Weights of a small mixture-of-experts language model, trained from scratch on English Wikipedia.
Size: 10 layers, width 192, vocabulary 2048.
Experts: 192 experts in each of 10 layers, 4 picks a token.
Training: a variant of Adam for the experts, 788M tokens, 6015 steps.
Below are experts of layer 4 (counted from 0) of a mixture-of-experts language model. Rows are named router (the router's row for the expert), down (a neuron's output weights, with its number) and show model dimensions 0-191. Each number is 128 + 24 x the weight over its row's rms, rounded and kept within 0 to 255. Numbers have three digits each.
After each expert's rows: "comes before" lists some tokens at least twice as common just after its tokens as in all text. This comes from a sample of Wikipedia text that the model never trained on. Tokens count by the router's weight.

# expert 137
router:124111114171140122129105082147069101149112109154167111143127116166087107138122108101166126163130083163145151163140142128095095113158123136103145159168129120130161155129079127137115099137122105133142147114119116152125100146153150141154116121150123083115098151138118109162133120136150119132131135158105101123128104079136119119114126180120106153132158108134171127137135123137166150125181135142145098146156074156152110098112135136169122084077123113163108152171113081122169140091081142125092083124136116159128158105128117133117142116146121137134155130113187115100111124111122170124
down0:115136093101094156118125153093145148120140128136125119130137136092113144129131144131115156104098147095121128106103157119085141144082124149133173138058142142144075079143153124149110123100104135159153135163147109122101125154122144143147156152100154164133134090103124141131149151191125129146143108151129170130100142119088121117157137109128131103132133133127083085107134157179176140122107110120113134102106119106140157132103162129092123157156149141123130105095110119111120120170142139138151123103191073116138115139166187123156101135075101140109125096131129090155149151149090130132
down1:106123140139053140101117141116125113165126149154128127101131148068150094129126145135091132149149123176117131103110197087122178125109139133099118134129109140105090112125130145100167116159146102133138147095099132168100146130102118177100113113151090113116139198123145108136147120103145175126127140153152107112111113147137101125122101095150089133131158110122103177142135136142112142105161098094124124143118141143110139112146180165140127094111092129187099158127128082129163149146087150131127119143106147128130107100137096134147132178134100136116127160140123120157116116111136116087
down2:096137118124124151135133121131092147161133186116141117074101120117116085179080160154171129124107147140089136132127113145138179121124174107129134108127135116189134147089066128125098163129163160124178117149124138109108122140100164145185084141134136101090107117164094106110111122114136127097131143153123153097138167136109099126125097140114146136170132132124119134113163144158146114158140082150106130143111122109085151142138115116113129134156132103111116082127096109118108149168106117132124192144160146157111144113145128120141135119147095124129069116141127110105131121097114155154
down3:121158115071141151108134088124141084110187137132131132121116089167130136153121129095161100118126114118116135112154118119125097096138099132113162077150131132122146148139162143116113093135103154124115097130120112063160130163152115125131135121127143096084142110178124138151155066095099115162126151126132110083120096094143139122103129138137126174147148113131167139163152100149150095085144141175090091145118162104126132126146110134099133146108146120132128147127113142112132135112097109152144102134116077178137122144136157133175118123108145162161085141120132140124132082165112180135
down4:080138144168137161124130130148113134145090130165144174110138118105165128130141087103115130092125168160128162094129081126140129119111141122133094095133160144118131123134118115076159154098157121148122134112100137138145187105094107173112148141179113114112111149145126114094121146124126127115151147176135147122171101125151138084104161112101126117159094137116114149119174163166135140183136115131155135124132117151161126105148149149126070135141119112143107148084125110156124079126098113084120110126083131116104094097079148102150141152142104136117143113134112108109096128158111081144
down5:143123162158128135129098138148080152145097157166139093129107152145099118145132108124095121130098137154123128149104149153180121149116128136120110188099125115082113167130108109122118131125116090143139171120101131127143092141146142193135139150134131137153119157120122108118140149117133188098107138155126105151156133094132124149102117133144104139167171136122159116154100155133114138153097076126164164128114106132113098131147120133144083154110172117159138158120116117112157124088107113135135101126075071101151099117139105061096153115174107136155144126107103078113103151111127134125
down6:141149115120145122107171107142115124114205129152152100136083154139152109134083129092112130119101130177165167133100180145109093167150105106096161122155158122102152129171145107120130109110109132118124107147142182122125107124157109146110138104108116142108131120150104102149159149106151131179126121120107120169116128131122129154115114151119156125179114136138136093094133139091133098126133096140088138106091048130093102093140115133120111129128109111155150114127123092128132147173076111123128144124136160132147157192120131103167138145145109139134096129097137125097113116121091125155
down7:168081143140116154085131116143097105140121132140108152107155124086117128144121127111093137150122124137124110114138135150141126147138117160127147162103142150147094098126153140082098176115160124108096172132095167124154139119121109175097175151089121125127148148150128135150129139103149115074152140107142139135128145105124098131112111104120055113162181108156164133119115181162094101132099111069121118131168131139130149141145185178126143122106151129159128190114078129140134096129128128121123132127085145137111101110106127070141165146124132127119111123130095128109110132129107112102
down8:119142113133136126128129111172145136146094135110143119153117160182136114117137132159134142153099108123134110164167097115129096135108138121115139178120140065112163163121161087116084139149088116126117120148119114116158094160115124115193112165124125109141118094143107100153084115092135171123095133121102051079166131134127154143161130098162152155094144127134140137109115118133110120112121099101131138124155155100127157146133105143136160098131165130124163117160099119136143064138119094146112129117129114089076093144123106144109116130149115174119126134153169105143163143123149151132
down9:144116124153132160117126130121078132151119104167162121116132119133103089153121154128108127130107117106122159133105127090100086159143097112117151132125134104104121157123169150149172103134114128133084158149107160162163073134137125164168137158107147163104131112157117102132106152129130100131068136143143094115132152085139124158119136139142161152156096119127136112120101119096180096154160092152151105113128099136138112134158121184165127129113170120126081135154134094120150083124133148128089111097103082165093113092122090106101150114105136165112144110172159127150139136125147110124
down10:160119113088130120131113108127178116115092152166137123098164152146181107143120181136121130101120118108134164171145134108119123128186154145132134145126147093102160143168143146176131089128148140102140115149119108053128132112132100166115182120139148104099108084170129154145134109112090148099080116141093099097137097087150139139107112144124122152144127088124148114131160108142116088111138113115132153143149119127090110127157137092122090099132167061128126180122149126097130164128113102126110126137116113130178137125137141107143140138125116147176126139123122152123145103130134096136
comes before: "d", "s", " II", "r", "ner", " of"

# expert 190
router:110140125162134129125114120128076131103178097126147135155155135097107173105165177140119131171091126130121112123087086124131113111134152133134086126148182108109123126105140135129091112119098153109141115125099128159127123162139168115123193121112091141109121137123132146126181166130117133087147115112110160122116118102143158113159156184123115079114157159097088107107117130109130102140102144127077129155131122140165162106100125154139124135168148136104096083156114123146138150126130159121110151163106127127094133135136148181146129130117109127151169130160106116084113112115075092110
down0:184117091101166108151179132079134134135109147107148151090145068127090074191111130096116148061105107134115138141113130124142110111175113132129135112160107126147138076143148123126183138129137129134150162128124091138117094167151139101145074146146122117141117129142095121119142126151158132135147132136144114130115148086157085110134167119113143116126132127107124098137103105128101136170134126144098186090091152123099113138155108093144147136107179132129120104148139138133132159127154097142120174141183142130088141120160126116096166148135133121137103116124109129153126123136128149139
down1:100147129140132127138108140159121147141147132187116124141133089110117072138126103121172103093108128103116113136137148128113122120128172172099142140098119088118168130143129106157100120124122163102131120132136118159152106092115117145118092112166126085190111161112116121149095156133110159125106096126135127098125123137165124117120155090176140166154139099143136120121155080129141154088081140165146159135098154126136065067168130134153121096149081108104096145145151122122109128125152145089131113088092150155148178141145098152085110114135139107143122121139143125127144110154143147144
down2:123123120095103119132103128120103124132112105152083123113198113118146125160160184126145123115149122116117155103146137153127093101117159123140096108133080093139121153117157105114130138074110099090129133104141145118133136090124142144154161117132115111125145108109108135149136116081132100150126134130196133117117152076109122146145177152134152133165104135121151170136145080173084169123118146134068158161165130133119079123181093121168142108125146119166148139137115121106103135111182107100127119104121155134139130129122105125120124130110175141121173129140134139092135103147088159135
down3:105124120126155136096073135111116089126124094119128140073130134116111141115138100178148150153151135075112165137121108079153168112126108112122163160092154088113132102108119160065151128098157163136134168168105145151109132136132125191146117143120147105140145105153139111097115105123143136145096134091145130153184135142098148129102115147112105093125137079080148132130147090130109100129116154136116120119112092098150147167109138129102137144169158127118129113136121125133150136130124116188140162133081094110125151142114116105123129116165166112160126146113124125118148115144112195132
down4:117099160140156155087134128074132157139124112121137129075143127110089116158149134165158153122095104149123084141153135150139131149107139115155170151117123073087133119133116132116136153119086137125124072116100093155131114137136162132097103106136150140146088103147089109106120156116134145135126123145095122137159174129139153127114147125154159161105136135137156117096088111128189128101098140103105130176119157134121095119179118088133149101132141136151144099133090086173135149134148142168107116148088138145129193100110163149139110090136119087133108153108123146101127122148144148118
down5:109120130154173121164103136114084153121082080179129152112088107161111086106155148122075135132146093137105141099078091120136121097165139108119131120141142150139132145099129130135160153097148156144120124173102129149154199135150164136109120159110121168114115137103139136103106097139139121109107112118131117161124101111098142161146145123138155133165087133103113118086113114107109110168148071135151105155148137118110158126140101168154146138133128152148086116165164124123135144140168123159137169123126120144125097092097150167131129129077140144166099102121119127128140129124157129103
down6:091085137145141091197131130101116118097147119083140144153148111164123157125158106173120117150078112122144114162171158159143139133111138127100160134083142129092100142124136132151093107103124142099111163116135112105100131155127164122148144127136148118122157149127130149124140139082116124139113125131183119122107070107128121087139102132090138101175092165155125156143129178124131106114161127122103135117159142140142142152133143197097126137143162146111123130137168119145141129105140121120138100164155107099124067128116146128115176137103112127142109112135132094128068094156109133100
down7:134123108127111143135102115175117097200123136132148127153119081130100121151119092135160103120107099135091129148116127127097144109113099153103116094129079126157156130111130137116080122162155101111164130122139137112151088132174145147110163156106112121107104172130071142133160162157166112166122126107157109077107136136167117131131166116151122153144129111178098108137105115127132137114094133131114107142115129108127120127101153118118131171119137149115104144162131108113144106147131129134101193191131140181170152169138117140100107156139122091096138136108113142136091144112083153123
down8:151077172141120147137109131090150126105122113064153179161100127168144141104154132157136143166134133130078093129141147199115168139089113119086128150144119125112089128135137141141132147134171113123144127095163109106132131128155149150132088137107103088148135149125067106152108115105116135145150134091131105104117132118128129166132128151108129137166109105152141141112107144101177168111122130109079102147106130130135124186138172087099118111137105128150109136122135110104130118145096090112121118169130104107157123163140110169141131142136125094094148124120105169183127108138126133126
down9:118127087173139142129121108118104125108138084124133155131110130162159141136101119144123177162145108121162181105147087106148114156148154115150114132126125137141131113229154109095112123132123130126132147116138095098150138160100141124129107085078176131088114086103117121158149152098141104123087117122155119137123096131130129136173101104198127121130108155139108136112140139135113105138115127091173160098179117115106117120130151132085124126135153130101125122157142140141079100131150122160127124130146111116125128152118161136122130075115142123147122154156133149117111136182079082128
down10:105090132122148119122054100137144102084110119121148140098129097125120143117143105149155114138148140126117150126133152137127132132115118130154132181153168098107146097111138190156145102151119125114174121113104163108133112127164189135134075140113124154104084099127089134143168147101094133132125099130140131113171111143132114144140133111150113132124111100114169138126151165152196147092134131078112157124099165106138130123129101136136111136106189120120179152107113113089110079105121104143135130132109131129172112143104172109105179140092145125128122131095135150131152101118140148113
comes before: ",", ".", " later", "cur", "ro", "qui"

# expert 69
router:123112130163122119056170115143102156099106125132094135137139145147155135115107119146120123132100122138150124134104137142118144146121129129176129126174114107139105074104114148123094103110124164126138136120099130105099096147142141110104158162146090132168115132141151150163109129183148133100142115142054127120101123148138126126138160130113141108118116149136132137112146176116118134160118142118100111151116148132185121116105136070156124122175107135156126115117125151090112104157189107128120176108099140128155117145098195151091154163126112138131104132108108088154099190134118094135
down0:096134108125130114077147101096117133094141108129088158124143138127120164107158113143157126134108141133128153180112184097091157135109107132156102118142129149115122142112138105068125099176127173123128113165148153140152149102118077150140105134124136168177130149137161078162136098123136134135145166142145135137115098137135124094138143146139128121132092115151151165088108105140129133141139158088097148146163149129149104156081156138135141137115111118119123075062094136120133117126107144165160163111101148114124093093127129134129112130107127150120095182073107128148114097143164136109
down1:097117105160140069109116120147100113092131125136130129153183145150165099124142155106153133161169130157101157143171142129137128135149143116124132141115110123091130161171132148117126135124122158077121146094168126122098139174138134141135134092105151127141111103148087135108130123139139131113101126135143100123142102079133130155161119123117088157099152166171140140186130134112106131074142123092144134150131111101107092119079149095130148156149112171130120134122120098089112164091116166155182138128101147118130138124073120171114121134086132133146085135105117078083140137130138127139
down2:140101132118102110161129141075133114160159119120140142083133158116103153111132147121153117118118150124116138105166097184137114094135115145130103143145138129144121123146206117149133102151101132114172109127105139129108131165190160113091132146084128120114114120155124109108167184133115128157141079127148144133101130137082077159135155150128140083136123122148110112152145125100168160129132088153157125135128131115084128125115079120115134101132111119100115071148117149146136154084156085095145156136165133115120135133128141135127113138114133083153115134103123129133115085101137151199
down3:115108115148121089172148122153132131144150110073148121130171136122137144110093159143115124141131123132093134130163177103136121103120147127169196134099116114110143151115089145130102129104139141115138098089090134111112112133169113166184140099085135100138113134137122096114139182190160122094150106084125140112110113095111120131133087138132152163168136102121122134159159076105127114147116118122139123118170098145142144135162115123086131184135104151127165098156109183128134143100114132117135113174186126142158134116111109135135135106116109118112127131101116126102096093144127126147
down4:143164119140128117134120082101113149076163134153138154110173152121125123086154114122102138154158173104055157132098154147134142168110096130108149136173127138116145145144109129130142127147142119119153125137093126129125167123112106103152116151056135145160133133101114147115118157092132155115117136143088127124105159129132114141129121098161146123130097061107152139120118137131152125140105135117118118149066120123124132178079126100150115127139121113121106148151158121180145116124105168151135173120107124168147107097136102109131150082103080141123127170116080143150118140112157170116
down5:136104151152156154120122111070151121051123137117147131146083093160153142177129135140119107137163098130118113139118142114110130167084140144129106106121119127132136111153133141145102096144107142107161156133167133139146146150093153110140119121164085141138150150112094179137161129103112131146106105106132151125171104103123167105109121111151116116125124172133136150142105135133099155118152136117148081165100202121111138138101113129178138105084120103149155139147097108158130127153114143119120128139104085121129089133134180139093133130174096144128127080087164097100122138116126132094
down6:118178139105092118133143161139112118119140149091123105123152153145086117168103112112148136144173145135113144170107089120143122126104118125141142122087106142166120147128158121123087118177119153163155128133148148141142085109147090127144112127101168117160117105115096115129131111120119099161082156124101154140130074165136132090129077099128087121141110120120105163157147110103158114153148153139147151116158121153123114137122097065123154160117131126152130091101101157102121152139145085127120155123125094177142148133161162134129102108128144130159089080133120128132157083106183148144
down7:112106127167137126108119150090140110100140128136144112137118153151138107149140168128115127119141151102099144146138144106126157117152127156142152135166107124095125094104106131121093122137084090121114167100166133168148123129126099157091073121177159076111137130104121145147134113125087139128128114096131110097146137143125139082112114154142102151118131050138127162161153155097107106162119111111107134126129152120145157135166130130149121133107133166142133138174063100120119121136137105123141159182084136144149141171117130107165082149143093088154132172105147094137139122068120124131
down8:120101151123142146098136089161156102128142132140083129109116148127115112147175104133153154116116152103086136122128159089142155158099119118130146109160124142195123139124103124105131116135134150148122160126124172109172133088102112158118119141135133110117111113155128103133088061135125127162107133094149147117146128135109099115133079097148113155167144078156143134139132164131173138127132166130073158138115156142122095142125143093138136185147167088128118133099155116082110076133090148100096113120096128126157113149154142098170106138100121135120103114122125158116130082147136171133
down9:097152131157123172135133107134139103092139133141116124132106137150137137166139145111093105091108121132115150129140137111162138137130121108175138114149129130134127090065132103088144091174152146135094120090138144124167148061155159107175144140110104122073105088139093094150126160150152123129134115119137128080123102143140104074102123124103138163169124161108145179102119111157138125157135152151128143140144170165141109163102138140126150125118146112125103104113073136074137136144144104121154118113112145132157108122127162133151116165156118140130107066124146145148154114155108090111
down10:110169113148136112142114130116156125102138104126136123166123150131120155155131134124124133122134088134085146110080145144111153145121137133134089153127148139129115145158101128151132115180130131157157124106082157074155139175117171102096121160133122184090161174105148134174172184151103120137137103134120119133117132104118155104122104122102142140129132134140088145134126115132078148094108123121114166132121126125122076087102149137109137141103104120112135096123063137125104118149091099107126167133117157160149119127116162170120138129112105131150149046107151124133114126087122129181
comes before: " of", ",", ".", " and", " in", " were"

# expert 154
router:118109145124058121126140105147174174163174133106131158053161139143121158125114131077108132088119108119123115109097190103128161143107161143114156122145110155163098147128130130135115124149135135115130149151141123101100160111103100110144119132119119164135164138135098069159129141161178106137085144119135105129134140120156124121149101134094116103158164134130131141131115134123107145127146143142167114112128101119120117075121098157118135146100149130117130100133107134106119172152140146167095134168167159136143139102115121093112129139144126116097144077075135097100089162110126129162
down0:116097169105153116195131158109159123131157061099112102119118121149121102114105093101124098132137139114124114109104103164143134152141125102194127147136161115133075132141122170128171128118135134154179142124143154144123131153089100092148101123115127134151105094111112155122159129138076134126149157117119125097133138126128118153094108139130112117132128143123126114116169119124175147140123158141130097123108090140090085100094129137096143166138128138134114117116142122162138098127171099108091069160134145146144124145188137191128101110141150110121143120155104140099142087110118161146
down1:138126117131124170099132121136140107117172107134129102159121121139146122134101159140069144122145131146149139140156124117101121125107091105152106151172130105102103125198176141078121074162149126143091132140124103142150182141172160156107159123156131103085096123126123151099115132139112115116141106096173129117104127114131146106093128141144116126143081092113123116130093168079143125069123138144129111119059105137156160142143116146111142139152147093136125119114169114133124147134160130131147132136097163103126156121120101141137111103117107155100116121117174093129149102169132134184
down2:128131115111105159155128129141080125134113152083120107135163127135131105092128113144106154148080107167143119099126126170082151129114173132136096118113128122136150128121117126154124116133125144138132080104130150152137132110138130130141094120131103121133110122110179138103136129166135121151155128132165154102187108158130139139103128119123139157079139136126105107134139128117060119083166123116117110165107188145111088112087144141135152155125114118117130083127163125123106130186133126122119091201159090140159116176091122129116132110110110097114103065111150164149116175112127121156
down3:128123161079109126122089167125129119138095109135107101138125127124113163103138132094127094084133093105158118128160102119093132100118088128102122134177101158129134114095134143141164100126084122100140134183149165132115134091143144145127109176150110171168140214066118116124152103103144144161153165123159126117116106147178126109117123135140104131140160100153136092165122120139139110167167160122102145125132099127105105112144129165129116143114127182116150154126156153135144156106085121131103087127127126140112110110119140150083119096095138112109153167133130149124120104148147124125
down4:132126123147133098086137157142098138116107132106165122145124119130126108130131135125144120159127145125128185138134065162126096179106133109128123125087097102122114109141157097147146109112135079106150085103145148105124135162131182154107154113106155128101127117127123164113085179149141116136161145116139146122109115105100145176127131116108135141119156134167133147124134113131137131149145120153151094100120144140090151068133106074192108110150084153149166118119166138175137145156148124115099101144146086129131122102131134097151139125116101143180133113112102161080127125150075108152
down5:110093150147145165142095118110154103166178129123143117170079153109134175151149070145153120172129132155122157123148104128143159135135138112142130146139103131131162160112134128114121139091100110140126113108143137105153107052126149133073179104127075125107146094099106106128142136136089113131150128115120144173164114146110101127089163119187159134143165102166128154100145139111133081159109133113158098132128119131113120136132109143141139126092145143147129150096125123126153145115124114090109176119078154128123133128119119076096138106158124097120151105123179118133145153146123114133
down6:179125113116150101185095105132116122115146123129123127127148125157130139123120188147148114126183116109123103117115160177129147160124085114128124082105154110146130126145077150149111167138091126135100126129158066148125107122141110122158102082152156140125137134130058128057154137136125143085129131090134160108187146105116153107142165147145083134137134097110119071120120150145111144146123104142133090115101157117094104163128131119124152153139122119135093149088114130134162092133133146146135167152117165138122155116128122176148145122122132129125116092141108159118143103114127106108
down7:122118093144159134101154149120121140133144190153159147148128132099145132071109117159129117138123167127124145121132123109122148099145115108080130193107158107119131149142101120107079107089140146143159164123156136114133121107105104135082148143129175102133132118137126132095123125126089146124127093142106144120114137138138141118095100128100136194166130076124119166161121111116137123143143090126120081160113123099095121156174122146140119107134121100117155164160146127164127136116127159142111137154100110098131081137098106181138147093125105107147082143154128142099114128125064132184
down8:131096151156119181165115133104146137138102177149149119133119141121142135133111125124097129141094112150136100125124131163163144087170102132111106134139128100135089138104156136112128115129112107137127110124131093120175083130160131121063144166119120102108114156153135126107130098132105120131151156158141089154199080135140117134100101124165102108138127120201074099126152093122135146109087117119141130118118143140148158138157130131117156169142151142162102107126100112116133064165125096135110131114104119143171118104129175129118112143104111127182144129109132107140130131132137128057
down9:145119115145062100165060125136091129141151113109068111144130150102177063103121144133094157130129123129153116128148114120118141169086114129134153131093121135111162161172171135160121156133126191138104138140146104169120131108107142158132170108129140134125111114146128111117114117119142086096126130161105088154120131136085160120171127118146138134145139122140133149107130121135097096083143100123127149158101162137083157114154131095127152143116124129126121111134145149131115120135107177117152125133147178129120129148144081123130127127116119144084182136170130118093129088096168124112
down10:129102180154150120075153136120144118139131121120124083179142164126069151138097127101174152147161102068106144157113110142123127096115110137113113152121166089135139122153105138161111111139122153139135154138087101120066106125123168124112136120125122133101154156133136148128092129122144151154119123169145127122140141125111109103076134113105113131132115124108159133172122113142166175084107149165103129131137128109125108145103137128123140128159190169123127099121153154111108155064068128137122116078129127153156100163097137142113136114143147124122095150099098131153127095128135153108
comes before: "R", "A", "S", "T", ")", "C"

# expert 113
router:140171159141143140095159103128156172121138130148142146159142110110128080103126094090127114134094097134154109135145161136148080116129111121097112103131133126174128182106136129135143124146090158133091108107137115127132138088160114137102152142102119156145115079187142145143150149120146129153119159118120137106158154155146129124149172165165145112123148133100124098103103136081130113107139138084164148099179107097131157119068128146145092115079165165139165133168146150116100131100151121119109123136124114123112131117153126113164116107081098158140136120136129133129125140076101124178
down0:137087072142129150134132121157144144114181137168094146142119115155104140127160118156125130154116070116156135133096111113118107184112138132126142109106126131104171143143164104139124142113134111118155103119136149097098145158094164089149144130122094137128101089105103162107092137082128081111130157138090086153126166115171128120164113116129144155144111144128118164088170131125137095143141169154130133098136145098141128154134124160148083146143137145132119102119116124177097119125153116136160153139122126150080128067099120104116140083126143158146132073109150118136147153134129162097
down1:113135143169156130138119165061132108172096170136117097124160131136184116123106129144161125118087100157129097149123126142143174118149099125123113141129124123093097118127130139122111120128118134125120120069117133160151126102151141151156125117134131107106136138112083153154138136123170138118112128142137156131197133080152120122136160156121118122135088091113127136120124165142106110112097139092088175095111127138110115128091110102182145158134129122132115122112112105120122131157146147190119150109079104117148065110158161184143114116151162121087142114111093141114162136109086115130
down2:124156122136115089157074129137116148126154110137128115102145139101160089136165089138169130124131115116126121132134132126157130150120139142174088136134152110133157099129153139141136118096146168118116146118133134119093082119151144149132098154084136091136119119100122164170135112168099153125082102117128154123114120172098140104116118103081102129135107101170132108159101131112133106099094130152120146088128095126125121160143098174110148096167089114073122142108149145174076101122167141137125155170115111172128181119126130101175162101149128122141115116172131140099150104097139117138
down3:093125150150110097151111115166150083139150155126105139119124152129164117107094125137115134141115157126127156121121193151137160123137118101142133145143137088086121111149139137142141119154146120145127111123128112130092140128129129148073154096143125110138129110129121111079143138148141107105132128132153091184144079125091132126169135113085100109153105065163150118142139120104126132120146095108134127089144120069095110161157089120156092152195141104113149130124113082144136129151107162154141127137082193146132122153108118119176138117130159145139112126119169128105145074161107120120
down4:112134133142120141178131070117120144114160130153119150111125141099127101075121115151143112144096091114161116125116090142105114132138110146122130107104149136152123125133111139083107110121125119103112116132143175105129147092150146092143180155156119109131156129145121100141119113080129090146138159147131068103099181103136158156123179122139137108100109106122136130120112120145126098118153122085121197158125161080106173169116128160111146125075134135104165121162117120134084129125139139128141133112116151182116147115189101161140134117132114129141122149166117119107114149080173123120
down5:096136081130101130131143092162147085137099126109119164154132147114133111109112092136158122184109135147154178087140131083114118140151126136093170117087182113126152126139125120096090087124121103117134142133136175112116099138135127140107142108094106114135121141134133134144131143119080115110162154155110053105133159151149134113143140163132100170147134128127136119139069138103147116132136102109140125112159132098125112136127103173129146120150152118141157102139140170123112097148143164129128155105079124171102125089127087107120088131138094128148121121158135140152094144109204146126
down6:122119108132119122116136131120141110139116135108132139118175089118125115114130109094184138141159127137195124124133112123142094172137085139117152123143173166091126150148081141145116115171093123108070147126118153161125154149116134105148100099077130129104129101149095130134137125112122135130151149165121129145129140108157147164092129121127157153149122180139130165067150102157127126118131158083153130145101119104103111160124110162132128135111143105149113128146172142115109127107176122152102138118141083153141076104074088130099084152113097153149121110118146142140087122128132164081
down7:123078125112131164146145124140140094146112109153102159145119127146102134167161121130134110075159141146113132100118117142105145136115117109157143139119084144115192110086156116155120122131094137168136134122101129103135117144138112119117176162134114139094154164122127112087139149144112123079159117130119126131123125124119086141088106105123112142092138159125165107147146159093137132108121162178143124117142154166138174112161140108099100084151136176160073120123093155142107131083128130092158138171122153158165093125142094133114090115151157148137105076107097127142103150145134131158
down8:121146125107131140155150187120125135137148169153127163109144095089140099114167121126150119126090184156114143128124111147170098131156134134117126097116131142149104088142084149112149131151162104134117149129099180175136112104112145110104122113167154121084118128130086080122163110099155152047130094150126163148093163100103115130094154088103109112142123135102142128089136116121150148136141161110099124113155094108108093140128152083147128138133139121134157162147148110112171120119081115113126123131113134144148148091091116100132166161109123173132129126128149140129147093163134127120
down9:139124132139158114156148124128144154105140138128135149117163104101139101103104126152139133129096155124143140109154123125135102158138094154120132116109156126139126120122110117115107132152122131099013148128137166156141174088164141128130148103123146108081114147169123074145132122092159128088119130140152114144183171123115145124114191130129140109118141162123138101122150117109128125150150148068110125195144129088114116149106112117128159144088154113126101141130169132072097160124142160125090139138108131127140094132117118160109138139084099131116115134139121153087095134094122098113
down10:139159108155139104143121108157142127119118131102139138156151113125135094108101163138074126144121109181100112128149098152125130120122114144162092069072089132116149112121133132117112170131103114161115154131115159127107136089156151128131115137125126077089150140159113059164100160130168137178143161129090140175144154127151115124102140134150145107154131120132138150090125110109141161112111141121112133159132124122076095195104111103141116154113153109081116157147151139128125142145158122163158134163121147132102088119118124092145137119146081134101143111124160120128072116113129129162
comes before: "n", "ur", "mp", "d", "ar", "pi"

# expert 180
router:112127141147139121097121135104125150098163092157142125123108156105088164130145111079067130119114171092113164143141137146144137102133097147120101113163119123099106129108152151140137125138143159112085166118113133149153142106083114072109146142125165116125181139136115171117157134133130126114106111071155125133110110194126150090166152103101133119157103134082118133123116147126126130155116089123110130126159134135142144095136145108117128155151098118133146138098131108185136142154160133064112119150086164137155130149102150120105149151108135133192124122128150125134073097136107121103
down0:111112136125101142179145152110114145147112167116128128107142160134119100160098119146159125134106119124114082111130133123108124103115097157121113174105128109163113118120088099156087097134131098116155119140129122093094114177160136143166160183119075119141119116155072072102141108178112130169098084146136164127114162124129133153158115126127142144170123094171149119090172142145135147140148180132150072145078115112143110080106122156115101121156139139143136118153135133101147123128130134160118134102141115129119146141131095169115130113112112093119135081129107141120129144123130148173
down1:146100149170127107175130131117098120113126128131105117090151172087111127126141091147098118137110137144113174153124139101118105122125117136133130120139149160112110121162107122111134148092159135172171110125108122189142129107103115143155084083066121170152153159107112103162097108191153129101135152089136104128131096120150094097176128129159102136160138121114154117108125109136124164114125122108159150150154106168078135156136116082162140138147136125138103146123134116124160151110169130138090120129134130151131079109112126114110133157143119128130150134167120120105130137135137057078
down2:145120112097124158146164152147144171076120115115156088081126149150138120158132149154115147147098130130157104107117144158165143119134091078119100091119096153129111185131122103164129149083098141107115116125087127130113126109113150181087154103116128123154150142147113145140143164113105087139126144097095126131100126112122147131122144103157099101135132104147075120155115123191130128092172132094164111111137136149095151105104139139155172129104086133119165127127118099099097157164139131170112118094139165130134131113158128152144119093148123152132183139125170104128096141122131134119
down3:108119105177103123128095140103156146110122102137117168128110104205117128153126125036132114119134121149163134118141103127162118158145103125153164147114138102077105143149134126105092171161168135105123133130137126128091133138106106086131105147109172122150158117129112122103133172120131131129130105130097134118172139154121134101158138098172161128150106132114115058152122148145136076121103140126141148140152140146112094141122135107143086133099126113150098124162162105115125099146134146118169146158137135130095123152157118106113094117126083148181139155133140147120162127121076129135
down4:155090146140143183125163122135122167142144140170131106088127157104147105143133195170139096137137137134130143175098127137110148150132134146132141106127134145136111133116118141129140134136107132115090155132127155148173125107132104117143102106134130153158121107093127124110111069105131106096167116098114145154123160097134101110140141110189098123112127197115129112141126116110129107087151115112118067061117132177140117112129064096116175140154127122125155129136136124096159156120084122119165156099112163104131127130092122101117108188132135122100118140113115134164103129148121110123
down5:149134125165134103125128129171103104148109156127110091147134117090090116103099122108141079124104162108136107103126149136113101081171087145173185122149146124096157159138124101136140082132131149119107133140123118131132131158103158140138119166119163161167141127134123159174125160117129147101096109115142145089166111122142153126153064087151169142156125112132114121123094113168108164101133098114175164148071149125106109175107130145167148175123116131119115100154118133121119094108115153111111114135120140166123125151124110134119164112122122098111134140103144129183122097111108107155
down6:094146148106103146129114139104123076089147112130108118111106114089094124150160137143115101127127139173130202166137142105148147126140102097119124148164134116101163146108162146152122108154165111158159119105167128119181147109114128085171117117086111100168105091162094146162134118134184133096107076138094143172130116130130147115190114111152110172150142148144128087173126144120129124106091136139112154132135145167138123133091123148139145138113134131093092151134120123144137073111105118150130123137133135159137128158129143134142138096123131117132084130113088135141092103118090122120
down7:164122120094105140163119131121110089147102097138132097145073139135120159129129095128141148144084122153151123103123085155183194168139179133117112123140083150127107163073115147127104127085150116129159144108120132149122130118106122148132134145091149147128121131125149091106101120118123159172157110149118151142138111107108139101128139141135105117136109124116110102109158112117138133126144072135114137126113137124195060124129080096130184140140120126152141104124107145140142135152179084118185170140112129114092168135122108146131116146163158155137124127088113123161117140110113121139
down8:146061119138174102127130088114142107107143080132138166138141096149123094109125140118106106149110120152134154152130156104091077114095113134138157142171163139134117074119150160110133143122081156136105160124127113109175142153135102133116132142123080137124133106139108116141103154121132111145098143139130091154157110117121140151162123108072143138136177132118149147144141127105153104144152160149104089127152145139090110153139173154130160151124088131118143168083133121140148167143152155117121120082130155071134154108165160133151109079123112108087136154110136092114121092114125131130
down9:112100122141156150133145144089124146071119116151111096143172168121114108118128172122171153155123169102087155148163144187154117164133143140148128163129129087117147156142097166098105143145118161117113111107128137127116132159121120068144132139134161117103107112094143173088139154110128147142110115114121120119119099153087099096168110122144101127090089107146151155125146117112155100124115094103187118141107144122097110124118113116149133145146081148104091131119167138121121147089163144118133171146146122108116085114159093152133090109114134122139146171136137144084149127130137143095
down10:096108136136151118165129167139098125127111147121134149111128107139132135122138121139149141093131116139151123119123095163139134140086153112150114127147089099123134115119114111175075156099106145132139131159119081129121127145168130141142094161126110166140132079097139145110068141107095144129129158136111115103168161127107137157151140092141150113106128115106115136110155136145123138136096156198132166096136125115129127096127181110112138112119125130141106129107142152095141155091103126152118101145165039132147138158113100164116093142144140146127089123144104131078207138083150136144
comes before: "ad", "and", "ade", "ant", "ia", "il"